From a checkpoint of a small mixture-of-experts model trained on Wikipedia: 32 SwiGLU neurons an expert.
Below are experts of layer 2 (counted from 0) of a mixture-of-experts language model. Rows are named router (the router's row for the expert) and show model dimensions 0-191. Each number is 128 + 24 x the weight over its row's rms, rounded and kept within 0 to 255. Numbers have three digits each.
After each expert's rows: a language model's description of what the expert responds to; "mostly gets" lists some tokens that are sent to it at least half of the time. This comes from a sample of Wikipedia text that the model never trained on.

# expert 0
router:129162104147101112148133136119138152155119124133171153138149122130086110141115103074151110097144138116136126129146147143133135142093147123151140124137155150122145166156140118088118134128152129114167070143112143127145096132132099096142137073121130100137114143114163150130111180069155127116167107174157148105114122147111140135131104126163156136139092103124102097147147106106103099120124166152125136145077112161094104095108126117099124077081175111112159154150140095149133117119157135071100148076125169132135123126107156130145125128109135119162124099193151120101109112087134097130
It responds to: Table and infobox delimiters. Pipe separators in tables, heading equals signs, and infobox field names such as Phylum, status, and country codes like USA.
mostly gets: " USA", " ab", " ITA", " v", " AUS", " FRA"

# expert 45
router:121143124110151141104119136158135102116122091142139156154103177153082127157117106072164085046137132165132155111131147120155136112085160099148094089111132181178136160152109146124117136117149126118151081118104145116120130151119109107163124083123111126137141134117143146158120161119123134128146105185169135110138160120104143130120140111193121177124106157141103086137141109089130112131098142143146143169129088136117115141107089116102114088114119119113130162139104133165108116132113120109115133091137145138158115115112129115124094157144155074148131148156138136164098115115149107138
It responds to: Capital letters, abbreviations. Single capital letters and short abbreviations in tables, coordinates and infoboxes, such as W, L, UTC+0, ER, and taxonomy labels.
mostly gets: "C", "E", " B", " D", "D", " St"

# expert 2
router:157145132115135163128110159131144124168126107135078126130157151161103141146140101112147121119118111131104121126158136098142152109095108089154136121133140170130139175108141098136075108090160110129145114151113123122164091130129095099163137094106114103138124101141114096103142153113187107156159093161174146106096131084072129143106148119153160167152087157135096120164141121112106086109102118129113114147098114171125133106100105091105100092139131079131182122153105129134124114134124093095113161128111117155146144165128120131130100161146125135143161126147169119139077148108130132129
It responds to: Plural and noun endings. Word-final pieces like s, ions, ies, ities closing nouns, plus infobox field names such as Conservation status, Kingdom, Site history.
mostly gets: " un", " dis", " US", "ons", " competition", "ces"

# expert 17
router:132173134136140115139126152142149128175118110127116146073152125141130139142117098167166097092132120116119147090102145131142129114125180144124183153142142148141158158130116061110134070106143111111153119131121168100149126123120107108163134122108124116114172114067158126170088179126172137154153142167122172139097155107092098150121139140154121176111118100169113126159131071134129121118141148103129134145123089142147098123102110092153122127123128095136136082170170122168109132107120142137106121113114148154124130109154173132163129117140126156151120086141142130128125153116133110147
It responds to: US place names. New before York or Jersey and US state names like California, Carolina, Florida, plus the, said, stated in sports and political articles.
mostly gets: " New", " said", " California", " Carolina", " Washington", " Indiana"

# expert 25
router:133184097149131126118123141132108128141131135145135141144187111127091117159108076145131139116108160142106126109148129097121132156094179121157157131120126134149114152116128080136168132109152134135163144166112172125139130151139115109122135099144081136113141163056124133108119155106168151127134157137134159103110157159091138131160126130184136140132118113120093114159141123107153112124123129100091115137096149160138166163098100089122137133135122119114186123134145114174118142148154157115057142116132113192127112142101173147138109105158128154111149135119150175132095125082144128127
It responds to: Table pipes, listing prepositions. Column separators in sports and filmography tables, plus linking words like including, along, by, other, near, e.g. Kulkar-ni.
mostly gets: " during", " along", " including", " included", " include", " Ken"

# expert 41
router:102219133139134135140140132128126080151150136148145137111154167151091140150155104116138103072112126151123157130134153189131171137118126122136159126144115140120160153126102087106147154105168132141148142160129129099172100127108106094122169128104145088162157169111135109144116147104109156137144135130185137117112171139100166129138186169144148157109123149141139131147162131135130109133096132119087121113118111170147155156086093087126111145117110124150132144153142104142102147142135131108063133127159117135156099164126140103125090127130156150142117139149166140155116132121135123102
It responds to: Prepositions and articles. Prepositions and articles starting a phrase after a verb or noun: in, on, at, from, into, the, The, This.
mostly gets: " The", " On", " on", " pl", " land", " my"

# expert 22
router:104120150116146147126086159146117126177154127094125127131150140148074139106153115125140105103086118139134128146143119121119129098123134108149131129087120173144175121122124101113099147126161100111129115208114137148155136136121117098145150109109118125137144137145157099107131172099160099146143094160149125106099139098065186113089158150132124187135086150155105133163154132133115129115156127118111121143096113148123156136133087094115104138169114105167160094194119121148125124126158133148089172103125118148107149116102131133170116143132119127123126136117194109140099143104117149134
It responds to: Plural s endings. Plural -s, -es and -ies at the ends of nouns, especially before commas, periods or "of", e.g. missions, directors, Hundreds, Types.
mostly gets: " 60", " 90", " ", " during", "ons", " acc"

# expert 42
router:113161122117140168131115127135155128113144131132168120177166162141092124142104090102146083079118126085131159110126151131140156111114159136126113175132120162175146139130118115134100128117160093123087121147142135141189119141108113097149135143141127114144102116128147100118077163135164141094145107148147118101122130095101154104090151121149146171102153073115094116130136129133146123107126161132093184162120120150103099100145131097099113130122137123124136132169103102187126139118137111076119176120116182118131106127132134152110102133154111106165168125147160173141108140110132149109
It responds to: Table and coordinate punctuation. Pipes, dashes, spaces and single capital letters in tables, coordinates and Korean or Thai song titles, such as N, UTC-5.
mostly gets: " B", " D", " R", " S", " L", " C"

# expert 14
router:117131118090129111120140150172111087105131099144118156123127165143081137115140116090096119102140082143149148113119144108163148115105181094118111115099133199134112152135119131135124153077154106137123125135115157110113120114164094104155132135095128109131147116110135109148109164066123126156112097164146128096158160108091113116162181119183108155109139111083117078147143107057119103120109162130114161177119116116107105132116092122118116115148150094135131149173113116144134131151158120121122132143128145118130100120086177143156113132140154099152129158132151119158118134126115130109
It responds to: Name-starting syllables. Capitalized or short syllable pieces beginning foreign names and words, like Le in Leafs, la in Guadalajara, Abdullah, Sasha.
mostly gets: " Le", " al", " Mal", " Ste", " Ben", " Ko"

# expert 30
router:116140095095124134129092118146116109096120098138130152148120149142083142118154115078125107062156099120176147118109158145163138106114167080102116138098155180129137150149100101153122151113138148117119149140117138111115103120145104123165124129085117063135146122104129098122102148078127152165131134160157109120132148149092163135125180146165119158106152104126126095156152136078129089096101144148135158137102131133104097126124095118134130118108144056117162126154120104146118132150160124114121141130144128099161078122099167144132097124157166127123171125141122142132112124136107141095
It responds to: Capitalized name starts. First pieces of capitalized foreign names and words, such as İ in İmam, Sh-roff, Sw-eetie and Scar-lat.
mostly gets: " Le", " Mal", " Ste", " Ko", " ab", " Ro"

# expert 28
router:120172140125146163113146128128099135145133087108099146138144152124110141120142093125145136094101099133119126126127127155145119090122154101089101119118218137153116136111128077115156127127165137135102138178132146111140147130130100110121128161124112097093130122156161097086123177128125116157145127164129146154127115141119175112162124129174112150133112111153127077137103075129128097144141165116090130143120140154104149144107092069125140125142124157131166103168129101179125082127157117112088123098136148126086140106111150110163079162127124134124129112121148128125115151137079116079
It responds to: Punctuation and table structure. Table pipes, heading equals signs, paragraph breaks, brackets and colons in lists and tables, plus years and US state names, e.g. Pennsylvania.
mostly gets: " later", " Washington", " California", " river", "year", " Florida"

# expert 31
router:161153110109124124153127144115113090129152128116136127131158155148108134095131096127117153086149119107109124112142166146170151101112122088184134155168150172098117120162105107112094133105135118158138146141141174147145109129105094122161138112063108114129112091100150082176127153086163133133138116145101115117143143135091141097122140171155175152113131113157121112189126159126181099127105127110145155149098095122132151149155095108088145111117138123132117119152177103157106139122130151124119181115121144112185109147097142131120142149169168109151134140124100110108120139114141130106
It responds to: Naming verbs and prepositions. Words like under, named, called, said, described, by, and name pieces such as Bur-rou-ghs, Free-man, Os-car.
mostly gets: " under", " named", " along", " called", " said", " al"

# expert 39
router:133152125143143148132130154123133114141161078097079179125132105104108109094096095120110102090087091127160155123122139144115143097124171123111103138107155148144174148102126070123135112130149091109158135127133133137152125099089101134129152134141166096129132148115125109138111162110134113130161126137114131082159155126090160083197170127181105161129083094124105138158147081103157082112125166080101132108118146153141104176101107083127081145101123099109149143138123149162113134127138153129119129110101141136110125130140144144146116131135120118148106107154150127125111146114130120163
It responds to: Function words, comparatives. Articles and to, more before adjectives (more complete, more hydrophobic), plus Greek and Japanese characters and country codes in sports tables.
mostly gets: " more", " just", " my", " Tr", " young", " Ev"

# expert 12
router:143144123113173136141110155138104101138105149116116121098122130141116128062129104081136113087155121124152150149107154112137087112142152127126130136131159150091122134113101101097139124126157155123156136131131153113182120116144091114131139091104148121136096108106153108125102158120183139119109112125107147124120133131100135121140144168168117157139108115077111100207156104101131123098090113094107173179112135159124149163111102081147118132128117098153155130142155081153118115109151086100126128107092158148149086131091146124113101091142179117111151160109140108117137151093113115109
It responds to: Name-fragment word pieces. Middle pieces of personal names and words, such as Pot-ter, Ha-pp-y and bra-ck-eted, plus named, called, and commas.
mostly gets: " named", " called", " Ben", " Ken", " Bel", " Mel"

# expert 51
router:157128146106145153093100153158091094140119144157099143083118144120105115113128099093123117076155126133133137148118162100145146114121136108100144112122200178140160150119094108104131117134155141112152120142136184111138127117131099106152134102147135109097162124110155124097162154105130142151156133164145131122121147115086177134150149131168123170117093135151129149164164117141109127117144107103125154155137109162135137113095126050154129137165154097136140132129100095150154142123143098056108130108137135120121135121150136122152083131128140114103109076148132117127143130119086090086
It responds to: The, word endings. The word the, sentence-initial He and She, and mid-word pieces completing words like people, speed, penned.
mostly gets: " R", " be", " pe", " sea", " s", " Spanish"

# expert 52
router:136154128142143126135089151162146114126143156130128116131134153109109117065128096104115111084118081146120148161128122162150114106128122113151148115116151197124121122135143117089113109081143145124164155135114186120127116099140087095142135107133155123111145104126155116161143153131102130130153105137164151085099150136088150124180155129165166147125089177098110120178127087092143086162092120099136149156130070170125163171104082081152119135139119131144154125141143088157126129102126132112112154120145143115138133135110129125154119141144157120136113154145145115136117125088127087116
It responds to: Word stems before endings. Second syllables of words and names before their endings, e.g. brac-el-ets, dep-lo-yed, t-uit-ion, plus "the" and common nouns like war, love, fire.
mostly gets: " good", " my", " war", " love", " fire", " get"

# expert 62
router:148169116076143152120145177113160145159148118158127156100162131143115138094099080123128107106080114111127167136144131122160163130125172112118116159117101141173192138137137098125114133106152143147139146112143135113131104136112091122149141118121134082129107166124114136118165147101159126140107134144177127102128149115073147099133140118163124171161080115163133110123103118113133085112111151068110126122086122161142153109122116093110113121109128126113150100152148146185121123098144145129086134111118107150110103136125116123156117147140101087137111101119111109163104189105172131131
It responds to: Quantifiers and determiners. Degree and quantity words before nouns, like much, little, several, only, more, plus the before noun phrases.
mostly gets: " only", " just", " more", " public", " good", " my"

# expert 27
router:098171124131138160120116119155132095122124115133154142134105123131098117110131108088102122053128130130132151171146131140143151082082139098092100117115168186133131153141096146132123153057151124152079117138111118139115109129129104047150135136088143119097162139112109096083117135131138158169143093143136128162146143125117145170114145121168128171136140151142134094183107114092151080132105139127130121148134120117129102147124080118111105138140144107135130115167083109136109094137159147109134138127136159150121114126106166136123120137145148132125106117138166139141101104097075140131
It responds to: Word-initial prefix pieces. First pieces of longer words or names after hyphens or quotes, such as al, un, under, Am, Le, and multi-gen.
mostly gets: " Le", " un", " under", " al", " back", " am"

# expert 8
router:156168114112160107142107110140120120153116143120107187096145151167100129157148138140143099093138105116154151103126157159151151127118150151157128135130131169143144170153086111148137147092146128140116143122129141105115052151138094115151153103091119112151131152114146087144102144111134160117172133140136153127119152121095123143130163135129094151140142095131116105143138115118127092138087153155128140195093104141084135129092094101115104113127142113120140160174156082160097097137143113113092122127108144142124077151134152138132093152165193118172141129121139141131114140115132086106
It responds to: Table and list punctuation. Pipes, dashes, parentheses and of/the in tables, stats and climate boxes, plus mid-word pieces like ust in Australian, caustic.
mostly gets: " am", " La", " under", " en", "For", " Ale"

# expert 50
router:107194162137121126109117144106108114170158119133135147144165151161090144141110134150151113124123115151108148144133147140134116120136137102133100163106138142159148161143124116103146138151160141130142127160135156136146147129181110133150156114109128127136141155150108117105144155110161165162148163161126137130098154137111154125096181154143168154122108108133157102152117128135146120123091121145113146135094135176151185147123030098113138152127118145174147094146130132162120122111133155128015137131127114140145107138107151104129138122150125149108099132144155130133118147103150100108
It responds to: Prepositions after verbs. Prepositions and to right after verbs in narrative, like arrived on, turns the gun on, in 1898, to replace.
mostly gets: " became", " served", " be", " just", " born", " married"

# expert 18
router:129131108125205158131124124146146109157147089113131118124133137138099145099093128065132111085149105160160151132130144118163155062137124120116123137137155195126126145108088113078140112068152146099142123111116153149131103107124087078142147165130113109145152139123131140106102152106122140117145105146172113099119134138125142131137180140141139167111102158130115090151149062114131094127097165134122167143116111140138133147093134095126113148139138085125151142145128095134098117103157108144110123112117159136154075139110184110142092149121158107124132160109135107120112138137126119125
It responds to: Word-start fragments. Opening pieces of split words and names, such as su-pp-lies, Ref-uel-ling, Sp-a and Kh-alil, often in lists.
mostly gets: " am", " Ste", " Ko", " Ro", " Le", " Ken"

# expert 3
router:124160142149127149105150123164105150173192119133113089150138142094138135155161085140135113099087130097148135132133111131121118088101097081119160132102173159140133148107089110138143152149152106090118133169118129109139143169118104100129147179115123121124141121127173143116101162105174129127151118159125107123085153102082170089130116147152171129117098140131093098151143111141097121164142132127098143146125158144111141125156118072118104140140143143154145110127133119161099155143140130120104126113138151177122183103119115134104093115115118131112149135083136082143121169098092103128
It responds to: Heading markup, place names. Equals signs and blank lines in section headings, bracket tokens, and place or event nouns like USA, California, tournament, Cup.
mostly gets: " USA", " California", " Washington", " tournament", " Indiana", " ITA"

# expert 10
router:136143111157149132148133151092130140143131145132131126119151120120086171159159100102113095122102155077105121135146173130109111112123165124148142136128163188106170118129108115089129143113136075133161103169093140149124130125144105119148118112135124115132115124107177108133126185084164140119154133154150128109107177069101182111109165126151168154099130139131120127154141134143097118180126124137136134116089157159126131117123104073141115164120151093124161131173160101135099164147144120110096140129132164140123127174108145091124122106104114132128120108164152151132102146082147142144
It responds to: Place and country names. US state and city names after San, New or United, sports country codes like ITA and GER, and mid-word pieces of foreign names.
mostly gets: " California", " Carolina", " tournament", " ITA", " Indiana", " Florida"

# expert 4
router:132153140092130154121111171133148104152133129158153144152178141141091152101144085102111085122147130158072134155138160114116127109121140080159104102101151158113158139124131100118126148106187137113162095156121146135152111133126089090140163109116134130125187156146136131120109168097154114146179080145139130111107159114076150143096143131163132154102067157120127122173142129136128107129111139131138107141091154158144128160098095089126095115129114121145161118167124137160113132116151130103100162117170137145146120113123138114109092122120120125133145159148185160152124123111155128120
It responds to: Word-final suffixes. Word-ending pieces such as plural s, -ons, -ies, -ion inside names and nouns, plus table pipes and equals signs, e.g. horses, 1930s, Ladies.
mostly gets: " dis", "ons", " Out", " Dream", " Clade", " systems"